Weights of a small mixture-of-experts language model, trained from scratch on English Wikipedia.
Size: 13 layers, vocabulary 10838, 37.1M parameters.
Training: a variant of Muon for the experts, 5085 steps.
Below are experts of layer 10 (counted from 0) of a mixture-of-experts language model. Rows are named router (the router's row for the expert), down (a neuron's output weights, with its number) and show model dimensions 0-191. Each number is 128 + 24 x the weight over its row's rms, rounded and kept within 0 to 255.
Before each expert's rows: a language model's description of what the expert responds to; "comes before" lists some tokens at least twice as common just after its tokens as in all text. This comes from a sample of Wikipedia text that the model never trained on. Tokens count by the router's weight.

# expert 36
What it handles: Pipe separators between numbers in stats tables, table divider rows, dash-semicolon placeholders, and labels like aged or Enrolment.
comes before: " 0", "\n", " 1", " ", " 2", " 3"
router [120 140 113 141  99 155 144 116 172 120 121 155 125  83 111 163 146 148 151 143 166  98 165 159 157 132 169 102 137 157 139 154 125 100 152 143 135  99 153 138 126  88 157 121 129 122 100 138 109 134 153 146 122 130 105 123 124 136 128 103 162  87 136 107 160 117 152  83 165 135 143 183 100 161 128 142 150 160 122 140 127 115 139 152 113 148 118 112 147 116 120 123 164 168 151 137 153 164 162 141 131 143 103 163 131 155  87 125 112 103 100  74 101  88 137 128 107 127  74 187 132 159 123 100 149 154 168 125 128 100 113 154 120  91 132 136 127 149 121  98  90 112 156 107 134 133 134 116 167 101 127 143  85 158 115 109 114 126 150 152 134 114 169 101 139 122 142 154 107 155 186 118 130 139 118 116  79 139 119 110  94 157 110 133  93 119 117  96 150 113  87 120]
down0 [155 122 104  88 118 168 120 102 109 123 119 131 107 142 137 149 102 117 102 138 142 147 128 119 111 108 115 167 152 110  94  97 153 144 118  99 147  92 158 123  92 131  92 131 147 159 116  92 150 101  90 122  79 152 102 119  82 117 143 131 115 129 133  94 118 133  96 111 161 132 105 105 112 114 109 149 173 135 130 141 125 107 157  98 127  93 140 118 105 151  99 112  74 162 141 102 148 141 134 131 123 128 127 120 163 107 118 105 121 142 162 123 144 190  94 153 166 117 157 135 134 107 171 118 184 153 148 111 131 144 152  85 107 139 143 151 139 137 154 118 124 155 127  70 129 105 133 165 139 147 148 110 116  91 123 127 153  93 147  96  76 113 127 157 114 106 145 107 143 129 115 116  91 110 132  99 137  91 106 131  65 146  90 141 139 147 131 153 128  68 107 119]
down1 [102 114 140 111 107 143 149 111 134 107 128 138 128  95 104  78 115 126 192 137 142 145 155 129 156 135 124 142 127 114  82 157  92 116 159 117 128 137  97 126 136 150 134  95 129 150 161 103 131 148 148  89  92 153 120 105 177 128 147 100 135 135  43  95  84 131  87 120 147  72 173  96 136  96 131 164 129 120 121 114 109 130 101 114 144 148 113 123 111 135 145 174 176  97 147 129 122 141  78 125 126 142 137 136 119 156 164 139 173 151 147 147 107 153 123 108 148 131 154 111 129 164 140 169 138  93 137 112 116 134  84  92 125 103 140 107 135 137 137 121 111 130 113 136 137 168 112 139 152 149 117 151 169 189 118 130 101 126 148 127  91 149 135 125 128 154 125  96 151 135 164 130 182 122 128 168 131 142 136 128 169 119 133 130  94 151 121 111 119 146 111 157]
down2 [124 107 166 110 129 160 151 151 138 146 125 142 126 107 117  57  97 173 150 120 123 109 117 121 133 134  96 162 117 179 133 137 126 123 120 142 125  83 169 136 134  68  79  69 106 126 126 174 133 120 116 100 101 119 120 111 124  99 129 164 102 157 109 130 109 135 136 112 140 121 124 112  82 132 121 143 112 108 160 159 157 124 120 134 124 149 109 136 127 134 102 119  93 143 104 155 143 109 133 111  96 124 126 114 113 145  54 124  98 115  96 135 153  89 167 145 165  88 114 158 129 125 149 111 137 138 131  71 106 126 154 140 136 145 148 123 105 125 140 123 130 122 163  91 136 101 135  90 128 108 108 137 136 151 134 187 116  91 149 112 115 157 156 115 107 140 141 131 137 192 105  92 158 111 110 111 144 155 108 138 140 117 100 129 130 176 122 163 151 122 133  81]
down3 [178 136 187 128 125 115 113 123 108 183 161 132 112 138 113 134 142 143 128 104 128 156 145 115 192 134 137 169 114 133 131 139 141 155 133 123 114 137 131 107 110  92 123  88  72 120 142 109 144 103  78  83 120 125  88  93 163 119  92 133 142  97  99  95 108 152 137 161 114 114 112 151 146  85 127 131 116  96 146 150 155 109 144 150 119 161 104 170 155 141  98 141 144 149 157 113 115 138 163 143 153 147  98 128  98 111 161  82 171 112 142 160 146 107 155 138 113  99 142 147 108 111 113 166 140 131  64 122 169 136  90 151 149 116 110 138 135  97 115 162 142 131  95 140  95 102 112 165 159 124 134 121 129 121 155 114 132 127 114 134 149 125 135  96 107 143 137 102 101 119 158 168 146 108 166 128 135 111 133 127 131 129 150 195 138 103 143 135 104 147 134 139]
down4 [153 176 132 137 122 162 148 151 135  94 133 116 174  92 141 142 152 141  82 151 147 151 119 124 106 122  88 111 102 106 125 127 127 131  79 142 137 151 124 132 158 134 100 123 115 126 154 118 130 137 122 148 144 156 126 170  98 119 152 130 105 168 135 110 102 128 167 120 107  86 120 156  83 122 118 132 157 148 201 119 181 120 166 131 103 113 114  92 123  98 123 143 118 138 161 125 151 126 131  99 135 112 140 125 154 150 135 143 122 135 129 123 130 175 116 162 151 130  96 157 139 103 115 159 113 132 144 164 138 138 128 119 107 171 130 137 103 174 152 145  90 124 125 128 147 131 111 109 147 150 163 169 146 141 110  92 175 142 103 136 164 109 117 157 154 111 130 112 136 120 159 163 154 134 162  82  63 155 105 126 109 140 145 179 181 109 109  99 146 149 149 112]
down5 [121 118 101 158 135 162 154 129 119 173 111 112 140 135 127  91 173 113 136 144 140 117 149 121 176 122 146 139 150  69 109  97  91 160 108 123 122 151 148 126 122 151 169 139 102 154 125 144 148 154 126 148 153 123 120 108 120  96 144 144 104 113 175 108 135 151 147 123 151 146 132 157 135 118 118 122 109 150 120  78 136 111 169  71  82  75 134 140 107 113 117 140 173 118 125  81 151 128 129 119 124 114 129 119  89 114 105 127 108 141 135 124 149 113 140 140 104 144 161 102 129 119 133 178 186 120 108 156 141  90 141 102 145 124 129 139 132 111 121 139 150 109 102 167  85 103 119 171 153  96 113 133 139 118 153 147 108 110 126 162 161 149 111 134 125 124 160 176 129 143 105 140  95 105 105 173 119 149 156 132  92 144 113 147 167 139 159 165 142 124  64 166]
down6 [132 125  86 157 145 129 110 113 153 115 134 121 166 110 112 140 121 149 107 141 125 127 141 119 172 156 113 133 126 111 132 100  95 136 163  95  72 101 121 117  88 135 149  62 114 171 120 130 112 136 150 124 148 153 138 118 108 102 130 128 106 158 141 161 119 176 129 137 167 113 101 151 128  86 122 105 102 152 109  65 131 170 145 150 117 127 124 150 160 114 144 147 150 107 117 148 138  86  99 129  67 144 164 119 110 143 169 178 138 129 137  90 131 187 136 120 116  90  91 148 104 129 121 111  80 119 135 110 135 126 157 155 127 144 162 132 130 125 152 108 176 163 132  93 126 127 136 127 119 139 140 125  84 129 159  83 128 150 158 131 100 145 154 143  96 124  89 132 111  88 138 118 132 114 171 122 129 147 151 139 118 131 148 153 186 132 159 128 106 140 152 114]
down7 [149  89 125 127 134 137  89 145 161  53 120 108 102 127 121 151 145 130 100 172 145 110 104  94 175 134 126 134 140 166 109 101 133 134 132 114 127  99 121  83 114 167 122 138 154 152 112 124 139 145 130 110 144 169 169 117 152 124 104 115 141 172 139 146  83 137 133 143 113 153  89 126 125 113 104 159 145 141 153 138 112 103 133 101 139 149 118 113 105 127 164 131 135 129 127 156 128  92 133 124  98 136 120 135 122 105 167 119 131 145 165 145 137 217 131 135 123 135 116 118 117 106 141 145  94 134 149 128 131 158 125 132 125 133 121 168 149 124 130 139 159 118 132  82  88  99  94 117 143 131 167 159 189 171 146 167 128 138 114 107 129 148 107 171 132 109  78 113 146  72 138 138 111 122 109  56 141 134 158 128  90 119 117 108  94 153 135 130 105 144 115 146]
down8 [130 129 128 133 163 162 167 170 126  99 107 109 106 119 146 127 162 114 142 105  71 158 137 160 132 164 129 127 132 119  98 121 133 142 101 162 143 127 120 128 156  98 137 113 143 105 109  99 140 138  97 120 113 133 166 156 108 125 147  90 105 142 144  99 134 129 122 101 110 140 107  60 128 113  99 106 145 126 151 148 115  83 124 140 147  88 131 100 113 136 172 118  99 145 104 124 127 110 117 178 130 150 167 186 169 129 129 100  67 103 168 130 147 117 106  73 169 152 136 143 131 149  89 100 137 116 128 119 111  93 112 130 150 127 157 186 145  79 136  90 142 158 147 110 117 149 113 153 153 120 155 105 135 121  87 143 137 141 136 118  76 127 100 114 146 123 114 111 139 134 101 104 108 104 133 104 159 142 132 156 130 145 151  86 132 120 175 130 149 109 104 110]
down9 [125 113 145 138 139  92 142 152 167 155 127 168 128  91 119 128 123 154 100  76 100 145 160 143 137 108 114 129 159 110 140 123 101 111 147 113 137 105 144 171  98  64  91 135 127 134 112  90  94 160 104 115 123 135 121 131 146 153 128  98 154 181 113  91 137 114 103 137 176 121 134 154 123 141  96 154 179 127 204 144 141 114 146 144 121 125 108 143 141 119 128 132 116 158 117  84 113 157 131 114 167 125 145 142 145 111  90 141  68 143 116 152 130  94 102 113  95  95 100 111 137 147 182 112 131 137 153 119 151 106 118 156 148 105 104 142 161 110 118 138 103  74 150 107 111 135 129 140 114 129 119 158 116 158  99 101 168  91 149 137 133 104 118  96 137 117 147 154 126 148 133 105 153 106 136 105 166 103 165  96 140 130 167 131 127 109 141 136 175 141 119 132]
down10 [ 94 117 153 125 158 111 157 130 159 124 112 107 136  74  98 113 110 158  69 162 133 124 171 100 171 142 108 105 124  91 115 162 124 113 104 106 150 135 134 133 122 133 113  74 148 122 151 121  91 126 139 164 156 115 157 127 158 117  91 102 132 129 141 125 125 106 143 115 133 139 160 146  95  88 110  97 168 114 145  91 116 159 178 135 113 139 149 134 150 136 109 149 156 141 134 135 134 134 105 131 100 108 137 119  73 124  60 150 191 135 109  98 122 108 101 175 136 146 100 165 150 176 138 135 122 126 140 122 138 174 102 135 106 137  90 130 148 146 109 131 157 112 152 145 138 149 129 156 113 123 160 106 123 131 131 155 137 147 150 114 181 136 160  76 134 141 116 148 157 125 136 119 150 135 107 136 117 104  98 113 162 134 140 149 120 135 172 159 102 105 159 148]

# expert 44
What it handles: Pipes at the start of table header or total rows, section heading markers like ==, and separators in lists of names.
comes before: " ", "\n", " 1", " %", " Votes", " Total"
router [145 161 119 120 161 165 105 151 168 108 114 108 110 128 136 121  92 120 106 186 139 128  75 153 154 157 167 112 180 120 163 126 162  92 160  73 110  98 142 134 157 129 124  96 137 102 125  99  95 112 100 113 122 125 158 101 141 111 109  99  97 133 144 104 155 109 138 121 115 128 197  99 158 155 117 159 144 134 137  86 147 139 107 107 153 138 105 106 135 109 117  95 118 135 101 123 133 122 128 174 130 156 119 135 148 104 116 148 149 119 115 153 163  98 104 141 155 137 117 118 139 146 143 173 136 114 158 108 102 165 110 120 111  99 105 130  91 135 127  81  89 100 117 157 113  96 170 110 124  78 134 163 111 143  98 101 133 132 119  90 144 119 132  78 146 133 120 153 120 155 140 131 113 146  88 123  85 127 127 123 131 118 134 119  98 146 106  92 148 145 149 102]
down0 [121 142  96 153 167  99 121 110 133 165 106  72  85 143 170 115 116 151 140  92 132 133 144 103 105 109 144 168 132 144  84 134 125 135 154 126 118 122 125 158 151 154  84 137 143  94 106 137 125 154 134  93 136 109 108 125 150 152 130 138 145 122 143 135 156  93 128 143  99 100 134 149 137 107 149 142 131 103 137 136 108 138  91 129 119 101  65 165 147 127  99 127 118 144 105 120 122 144  99 121 116  85 122 137  78 114 146 127 140 105 156 122 174 114 114  94 110  53  76  90 129 146 117 171 100 111 139 125 120  90 112 119 136 121 159 101 138  91 141 128 136 139 149 144 147 168 154 172 127 136 207 115 120 105 124 175 124 142 128 105 142 123 137 118  70 121 149 112 145 147 157 125 120  97 132 121 143 126 145 105 133 155 129 149  94 110 166 146 127  82 137 104]
down1 [178 171 108 158 107 135 105 109 153 162 122 103 128  80  84 130 102  85 107 125 178 105 171 148 112 121 148 141 116 112 174 137 156 120  83 134 118 152 178 122 135 142 144 135 116 116 112 117 119 134  99 128 152 131 114 119 125  97 130 120 131 139 124 113  97 143 120 175 129 133 172 109 134 119 123 138 105 121 156 119 180 138 105 132 154 140 130  79 138  99  82 133 125 122  69 138 118  83 108  97 143 140 106 121 150 143  94 149  98 144 119 128 130 112 163 123 203 119 146 106 134 132 104 119 109 151 124 138 117 124  88  76 160 166 134 136 134  93 108  81 131 135  81 101 137 107 124 114 169 127 152 144 107 145 126  87 138 167 176 144 137 120 115 114 126 144 155 137 137 143 143 133 141  88 115 144 122 154 151 110 109 117 145  88 135 139 158 149 163 118 121  93]
down2 [127 152 175 158 153 135 128 118  98  65 135 141 148 146 151 119 128 114 143 116 117 108  84 132 124 135 118 164 138 122 141 147 157 117 112 113 144 108 130 136 148 132  97 117 113 133 119 131 154 114 145 171 113 134 146 108 201 113 121 100 162 126 132 156 143 134 107 105 167 119 112 161 167 104 135 152 128  93 156 157 159 172  91 128 130 145 155 147 104 142 118 124 122  96 148 114 111 149 147 107 125 136 124  66 116 151  71 118  88 124 166  96 115 161 159 144 134 143 153 127 103 143 172 143 100 110 131 112  88 101 126 153 148 117 128 119 170 176 109 144 112  82 100 139 145 119 152 149 160 137 135 116 102 185 118 151 119 155 144 138 127 125 105 109  82 126 138  95  97 137 122 135  90 172 117 155  96 123  77 150 157 114 119 148 149 165 110 126 152 163 126 126]
down3 [141  97  96 130 118 177  99 168 112 104 116 132 173 128 124 148 138 172 124 129 106 142 132 109  91  87 148 118 185 132 112 120 161 177  81 144 119 138 101  89 149 120  89 127 168 111 119 128  98 104 169 158 136  83 132 118 146 133 111 122 153 111 129 133 154  85 122 161 128 167 148 118 135 133 138 139 122 155 136 163 121 149 112 156  96 149 134 170 107 109 150 142 115 145 146 124  74 100 122 103 126 137 121 123 125 123 107 155 115 111 142 136 127 135 134 131 153 164 101 118 135 120 103 126 162 125 171 122 136 111 121 105  95 141 115 133  75 165 122 137 142 158 173 135 160  92 117  94  92  71 126 122 133 128 121 134 111 144 117 135 122 100 159 120 103 140 104 144 152  94 109 136 156 110 173 184 155 155 121 112 145  88 115 135 163  75 159 138 156 123 160 125]
down4 [ 97  89 148 143 116 100 128 114 176 124 133  95 123 117 122 103 135 142 106 118 114 115  97 124 117 130 146 121 119 159 189 106 101 108 143 133 135 124 148 157 141 110 105 103  99 117 141 107 134 126 123 157 164 105 139 134 128 143 128 109 125 104 120 115 118 174 130 117 153 142 158 115 110 111  91 172  72 123 101 128 116 101 126 130 100 124 162 131 123 126 124 166  56 163 130 112 110 138 103 159 114 157 161 175 111 117 133 144 144 132  98 117 163 110  88 126 100 129 102 141 119 177 118 124 139 136 166 121 149 116 135  84 147  91 134 127 132 150 136 121 164 105 105  96 137 143 133 133  38 104 112  90 119 144 139 127 153 140 120 148 133 152 159 175 187  84 131 153 140 132 138 134  93 111 177 157 105 128 142 118 104 124 168 113 158  83 141 124 104 125 128 157]
down5 [116 149 144 106 110 141 173 145 128 177 144 117 133 109 153 129 131 128 153 159 142 130 131 144 115 105 135 129 129 117  57  86 126 108 104 104 114 143 161 156 154 130 106 112 129 133 156 130 118 128 100 124  94 138 128 146 136 155 100  99  94  84 141 144 156 177 162 113 195 143  92 118 111 129 118  69 105 114 111 138 109 144 128 120  85 113  86 138 172 137  82  84 163 126 149 120  98 112 101 151 144 165  99 113 127 159 147 111 120 127 171 137 132 104 135 108 126 125 131 148  88 154 116 148 161 138 110  96 147 132 140 118 130 145 111  89 144 121  99 155 137 138 129 140 148 163 117 137 178 148 119 122 127 138  77 158 133 113 125  98 119 163 126 185 119 119 111  99  85  93 163 125 144  92 155 158 159 136 131 129 154 114 183 150  98 115 136 118 150 129 120 130]
down6 [114 134 110 174 115 142  84 110 152 128 134 113 130 168 158  95 166 135 126 135 123 128  92 112 155  63 132 131 139 119 116 128 135  98 124 104 125 133  98 125 139  80 133 148 143 144  99 143 112 104 132 115 132 106 158 116 107 102 159 114 154 106 141 153 112 158  74 108 152 109 108 179 132 115 138 180 169 137 152 118  85  84 150 124 130 112  98 128 146 127 155  95 136 110 146 175 149 150  69 108 118 123 124  88 142 137 115 122  94 155 169 149 127 133 120 102 144  92 143 113  98 126 142  89 115 121 157 109 114 126 153 139 172 174 142 122 148 126 103 146 126 168 117 138 110 135 148  97 148 109 103 161 122 148 138 100 115 161 121 109 151 120 112 133 137 117 163 116  94 154 121 111 135 170  83 180 117 120 169 121 179 166 107 115 152 112 121 137 114 169 120 115]
down7 [132  97 165 129 115  94 158  83 113  83 141 119 173 147  90 147 147 109 115 165 121 134 139 154 162 111  97 129 117 117 105 147 126 121 148 142  72 129 164 158 132 129 147 103 120 155 142 106 143 155 152 111 154 104 115 110 153 144 119 138 105 106 105 127  77 156 134 126 123 168 123 115 139 153 190 137 156 157 143  74 101 135 134  93  98 132 123 143 118  96  86 139 144 177 102 120 123 164 128 176 133  89 127 133 115  94 102 124 146 119  90 138 139 171 139 120 140 164 117 169 124 143 107  85 114 190 109 115 180 115 115 134  93  76 126 105 152 123 125 119 155 142 140 101 118 144  99 144 117 158 145 142 126 110 123  86 160  98 143 114 128 117  89 124 150 121 121 138 159 130 164 111 152 106 145 163 135  97 108  91 139 101 123 114 135 137 140 108 125 144 141 127]
down8 [128 158 135 131 122 106 133 128 148 176 143 132 120 148 151 131 120 139 100 132 152 126 117 151 153 128 163 146 162 118 149 111 139 161 109 157 106 149 142 147 109 121 141 126 160 123 112 151  67 126 155 125 139 118 145 114 143 131 140 145 127 134 134 109  77 106 133 147 164 112 153 165  92 126 106 139 152 148 163  65 154 147 136 104 113 135  92 134 115 134 170 133 130 125  93 106 132 163 125 112 146 145 144 116 128 164 180 165 145  98 117 111 115 110 142  86 104 132 107 154 104 107  73 116 146 134 121 126 162 151 131 166  81 123 164 167 105 115 118 124  57 137 130 123 125  83 126 135 128 131 162 165  97 123 106 113  95 120 170 159 136  99 108 107  78  95 115  96 124 120  72 177 151 106 141  90 128 142 105 132 158  89 170 144 115 134 107 117 132 143 150 131]
down9 [104 194 132 102 155 171  74 118 108 104 115  83 100 166  92 137 189  99 132 117 108 138 130 154  85 150 156 126 117  92 123 158 140 157 107 111 134 154 110 123 137 148 152 136 104 158 142 134  97 168 113 135 149  85 129 131 136 130 191  84 128 148 147 142 129 110 133 145  96 122 136  99 124 156 128 133 103 113 136  98  94  96 121  96 113 105 113 113 153 141 112 170 149 127 144 106 141 137 109 107 102 136  94 113 126  73 152 130 147 137  87 128 140 157 130 114 142  90 111 145 136 134 129 113  97 141 134 130  96 115 108 170 112 116 153  87 106 114 104 141 117 148 161 109 140 159 125 117 146 134 149 167 122 139 106 123 157  91 185 177 127 132 145 102 101 128 121 136 113 112 131 117 103 147 150 150 152 139 125 151 153 128 132 200 161  97 123 116 141 132 104 115]
down10 [118 164 118 149 152 120 128 128 159 153 127  96 152 156 108 114 146 105 124 121 145 105 151  60 141 100 127 115 122 144 134 140 116 133 136 165 121 128 110 131 156 107 144 153 138 114 218 148 145 123 171 105 144 147 130 150 140 112 113 135 119 140 164 106 113 138 152 140 125 105  99 113 138 120 117 104 138 122 143 138 124 117 152 144 107 166 128 113 142 125 143 133  64 143 140 140 121 120 125 106 192 119 145 116 103 123 110 146 118 145 134  47 181  65  90  79 156 106 135  78 136 157 135 101 164 117 147 106 146 148 113 152 160 131 114 156 127  84 125  81 143 152 165  80 121 113 110 102 122  98 123 133  99 146 105 117 137 155 147  96 117 129 120 112 136 137 131 129  96 119 101 130 145  99  96 125 128  88 145 130 104 135 109 131 158 177 102 115 164 123 110 128]

# expert 32
What it handles: Pipe and semicolon separators between cells in data rows of sports and election tables, usually just after a name or number.
comes before: " 0", " 1", " ", " 2", " 3", " 4"
router [140 161 153 108 135 144 108 111 126 137 120 101 144 139  87 115 177 125 101 185 158 120 113 165 195 155 162 113 143  94 139 126 137 113 131 137 148  64 161 151 141 133 140  97 125 146  94 134 133 111 138 152 132 167 138 135 156 132 157 100  99 128 157 126 102 101 151 116 130 110 164 136 148 176 128 122 118 150 134 105 131 141 102 119 149 103 110 146 147 116  95 107 176 121 163 118 142 169 138 124 137 125 121 161 122 149  80 131  90 122 132  90 120  80 123 131 107 112 116 148 131 126 164 120 136 119 169 134 129 129  92 143 143 106 142 146 136 192 118 157 121  69 110 138  98 124 112 130 122 130  87 118  93 131 112 147 116 102 139 174 143 114 161  98 154 112 159 127 125 149 165  97  95 144 118 161  66 124 115 138 128 151 105 137  87  92 124 103 139 141 100 112]
down0 [ 68 165 127  95 125 137 162 102 164  75 158 102 144 116 150 139 124 113 118 122 109 142  97  65 137 123 108 116 117 102 168 132 109 116 114 152 145 141 121 143 100 129 126 100 136 129 156 143 121 139 106 131 149  82 140 126  99 128 117 184 114 112 145 148 104 149 129 108 129 113 164 111 129 110 114 140 137 114 145  76 139 102 125 100 158 107 162 122 147 169 116 147  95  88 133 111 111 119  95 161 146  83  91 105 112  97 123 111 154 155 173 129 101  80 148 102 104 127 138 131 131 147 105 127 106 171 104 158 127 147  90 116 109 142 113 108 140 131 139 124 107 145 132 147 146 126 123 131  91 136 154 133 159 122 145 104 102  81 133 126 143 152 136 119 134 142 141 120 166  68 126 100 120 125 191  86 157 142 103 140 133 129 126 130 160 127 153 135 178 185 108 166]
down1 [141 158 122 154 126 134 121 103 129 133 132 162 145 107 109 121  79 148 134 123 110 123 118 135  78 129 139 114 123  96 108  47 127  92 185 191 142 117 124 131 102 119 123 125 141 147 135 135 110 111 158 113 119 130 117 128 163 138 145 136 111 166 126 159 108  84 123 121 132  95 106 148 143 116 127  90 146 148 171  90 134 123 157 137 156 131  95 103 136 106 139 111 109 156  65 150 112 158 160 137 128 113 109 116 157 118 162 125 105 144 123 136 141  87 157 154 125 121 125 117 124 121 136 121 112 176 144 135 136  99 164 172 122 103 128 119 117  94 102 143 166 183 135 184 129 117 158 142 139 152 133 109 142 129 117 121 119 168 130 101 159 166 119 141 163 145  57 129 134 128 131 149  98 139 109 173 129 115 119 121 140 138 138 160 117 154 134 103 175  74  98 108]
down2 [100 160 129 173 157 129 152 142 147 113 119 109 125 102 107 134  97 130 185 110 151 118  88 151 138 113 144 115 100 129 159 159 117 142 143 148 131 114 114 133 108  82 155 111 121 179 154 115  58 121 129 147  98  95 150 118 127 116  77 127 146 123 139 118 131 126 121 113 122 152  97 114 102 148 111 124 123 138 118 111 142  75  85 137 106 100 148  69 137 116 123 116  67 136 102 140 104  81 110 163 133 151 136 154 179 117  89 147 130 138 128 117  85  92 159 131 197 134 173 137 122 139 134 108 159 168 135 133 101 131 119 142 140 107 108 131 113 144 123 125 100 130 129 130 109 104 152 116 176 100 129 155 132  93 127  89  99 123 116 109 133 149  74 144 127 117 120 140 128 106  92 141 114 112  71 148 119 138 100 169 133 106 153 112 147 140 113 122 122  98 136 123]
down3 [123 161 179 133 109  93 120 147 131 117 107 132 114 134  98 121 147 140 126 113 133 122 115 108 145 147 162 127 105 173  97 135  99 144  92 150 168  98  93 107  66 141 123  69 103 142 126 149 122 115 144  91 156 194 121 114 109 120 136 173 149 144 155  94 104 128 117 133 137  84 162 177 111  92 148 140 150 106 147  95 133 134 134 151 131 138  81 135 135 156 145 158 135 140 146 141 121 123 113 145 130 129 127 149 141 134 154 126 133 120 138 133 124 163 131 145 132  83 144 168  95 132 131 105 123  75 167 130 117 139 125 119  95  96 100 129 120 144  86 139 143 116 168 130 140 128 137 127 177 166 130 125 100 136 120 130 156 122 142 117 184 104 147  93 123 129 107 131 125  85 117 130 105 115 149 134 162 143 128 127 124 128 103 123  98 187 163  84 103  77 142  75]
down4 [132 178 158  95 159  64 108 116 158  78 107 109 138 140 154 144 111 121  92 106 153 153 135 108 128 112 116 115 134 144 126 167 128 142 137 118 107 157 111 113  83 155  86 160  99 120 115 120 155 170 148 116 106 130 131 145 107 106 153 113  79 130 181 165 114 142 121 179 146 119 159 131 100 145 123 109 140 113 127  94 125 104 167 130  84 134 144  95 168 142 105 147 124 147  90 118 132 115 114 184 135 125 117 142  92 163  95  98 152 132 138 106 125 134 148 161 124 173 146 128 120 153 150 116 115 130 125 139 134 100 115 118 154 168 107 107 133 115 120 121 124 110 131 124 149 113 130  98 117  77 127 108 116 138 133 136 122  82 123 100 112  78 136 146 105 146 185 111 134 135 120 111 170 121 128 166 169 103 128  97 148 149 161 111 105  92 128 138 114 113 155 179]
down5 [108 134 133 156 120 138 139 160 168 174 118 103 133 119 152 141 172 128 117 143 124  97 120 135 148 110 123 134  97  95 157 130 136 119 107 155 101 125 140 178 158 132 159 114 102 146 127 125 100 154 142 139 157 136 131 119 132 183  88 129  89 101 134 174 109 124 148 116 125 122 168 121 119 100  97 115 180 147 165 102  84 144 181 106 107 173 145 138 162 150  87 162 136 151 129 118 160 159 113 116 159 120 123 119 120 147 139 160 143 164 154 166 148 148 120 100 105 127 165 117  98 135 119  96 150 154 140 135 110 147 125 173 102  91 133  90 147 115 108 145 104 107  86 148 163 157 107 170 144 134 101 120 159 105  99 111  88 143  99 115 129 109 142 138 125 113 104 113  95 138 140 135 131  97 129 187 132 109 116 120 136 136 123 145 133 157  58 154 110 125 104 127]
down6 [101 128 147 115  89 148 107 115 121 117 110 124 113 115 141 138 120 109 120 122 100 150 131 130 105 133 115 123 118 118 108 123 155 118 156 144 112 137  85 134 110 165 138 126 116 122 118 141 113 162 134 141 130  98 127 110 143 158 169 121 120 105 162 146 145  94  98 122 176 150 148 139 178 142 168  81  79 133  57 109 129 140 117 195 152 127 129 107 146 122 136  88 131 191  96 144 139 129 142 139 133 101  98 131 128 153  92 132 143 103 121 121 153  94 147 153 111 154  95 122 118 111 111  97 141 105 140  79 126 143 130 132 103 129 148 107 120 122  81 119 182 169 113 121 150 146 130  89 125 102 147 132 112 150  92 108 149 154  80 100 140 152 153 166  88 125 105 111 101 141 128 165  85 162 103 159 111  82 169 159 111 135 157 115 126 137 127 141 174 115 124 106]
down7 [117 175 124 130 147 117 150 100 110 122 156 116 139 133  82 135 134  98 134 171 153 109 138 104  64 163 145 177 125 144 137 164 137 138 119 157 122 135 148 107 109 141 136 187 158  65 140 110 152 144 141 115 175 168 140 119 121 161 112 144 134 132  96  74 112 168  99 149 109 158 129 118 170  76 125 116 144 166  69 140 140 127  96 145 143  99 131 130 167 133 118 132 113 135 135 166 100 140 127 155 121 134 131 106 138 133 125 122 144 129 129 144 146 133 149 159  89 125 118 105 153 114 168 114 115  94 140 130 150 127 133 115  43 112 132 135 135 139 114 108 138  98 125 139  89 125 128 100 155  87 112 115 111 130 131 121 131 148 103  99 110  93 158 123 162  92 102 132 161 125 135 121 130 124 153 132 128  94  93  86 124 121 115  96  89 140 148 128 169 148 120 100]
down8 [ 88 111 124 121 146 107  95 182 151 124 197 140 117  91 135 121 135 105 135  82 101 102 142 138 141 123  88 132 147 148 140  88 111 115 142 116 148 139 138 162 106  90 114 119 140 127 127 131 120 106 119 140 103  98 124 153  99  83 134 103 131  92 144 126  98 141 165 103 129 152 123 109  92 145 138 148 112 142  90 145 122 143  97 149 113 135  95  95  97 111 117 144 103 149 135 125 127 125 139 108 143 144 134 132 163 131 129 123 125 130 114 123 135  71 168 119  86 135  68 121 190 171 125 124 156 123 164 117 134  73 208 178 127 119  87 155 146 135 117 111 127 106 105  92 123 120 111  81 143 111  75 113 130 129 124  97  76 114 119 113 113 139 146 117 109 118 124 153 130 176  96 117 119 158 120 133 136 133  88 162 130 139 117 102 139 133 114 142 123 152 131 130]
down9 [ 99 116 114 123 116 116 133 115  99 145 137  69  86 141 126 117 136 120 122 134 147 166  96 139 175 134 113 165 131  89 103 133 119 133 132 112  93 115 101 154 127 148  98 174 169  99 131 144 124 124 169 128 150 106 128 134 109 165 116 100 123  86 121 128 150 166 119 177 136 150 122  80 122 105 134 118 149 133 140 171 127 102 139  81 196 109 165 131 123 186 147 128 112 113 120 151 110 114 126 164 107 139 110  91 134 117 105 161 146  82 145 136 112 158 123 154 164 112 121 139 115 119 111 130  89 133 120 122 126 136 127 122  62 115 174 107 142  86 137 119 117 156 118 133 147  84 101 147 172 139 110 117 126 101 102  78 138 105 160 135 123 128 123  93 108 156 141 126 145 151 142 130 193 126 151  93 140 112 109 115 131  84 139 134 161 120 123 128 118 154 100 143]
down10 [107  57 114 171 138 115 153 125 153 177 139 149 115  88 100 100 121 114  93  97 138 133 126 157 129 164 149 105  79 123 121 142 160  96 119 108 127 138 124 139 122 165 137 175 111 148 108 172 123 134 118 126 175 137 125 131 158 114 166 145 122 115 123 120 107 145 124 124 145 100 118 148 125 150 104 151 120 129 102 101 123 135 133 160 141 117 129 101 122 155 139 141 123 136 116 116 131 117 134 127 127 108 116  96 167 171 111 110 162  87 134 121  90 120 157 144  72 137  99 136 132 110 132 113 116  97 191 129 159 141 140  65 131 130 158  96 133 162 140  86 111 129 118  83 146 108 101 128 139 105 112  99 107  90 140  94 122 117 107 137 137 140 144 152 153 115 110 119 108 142 150 169 116 134 131 183 151  74 165 111 104 172 162 139 138 124 122 111 117 137  63 143]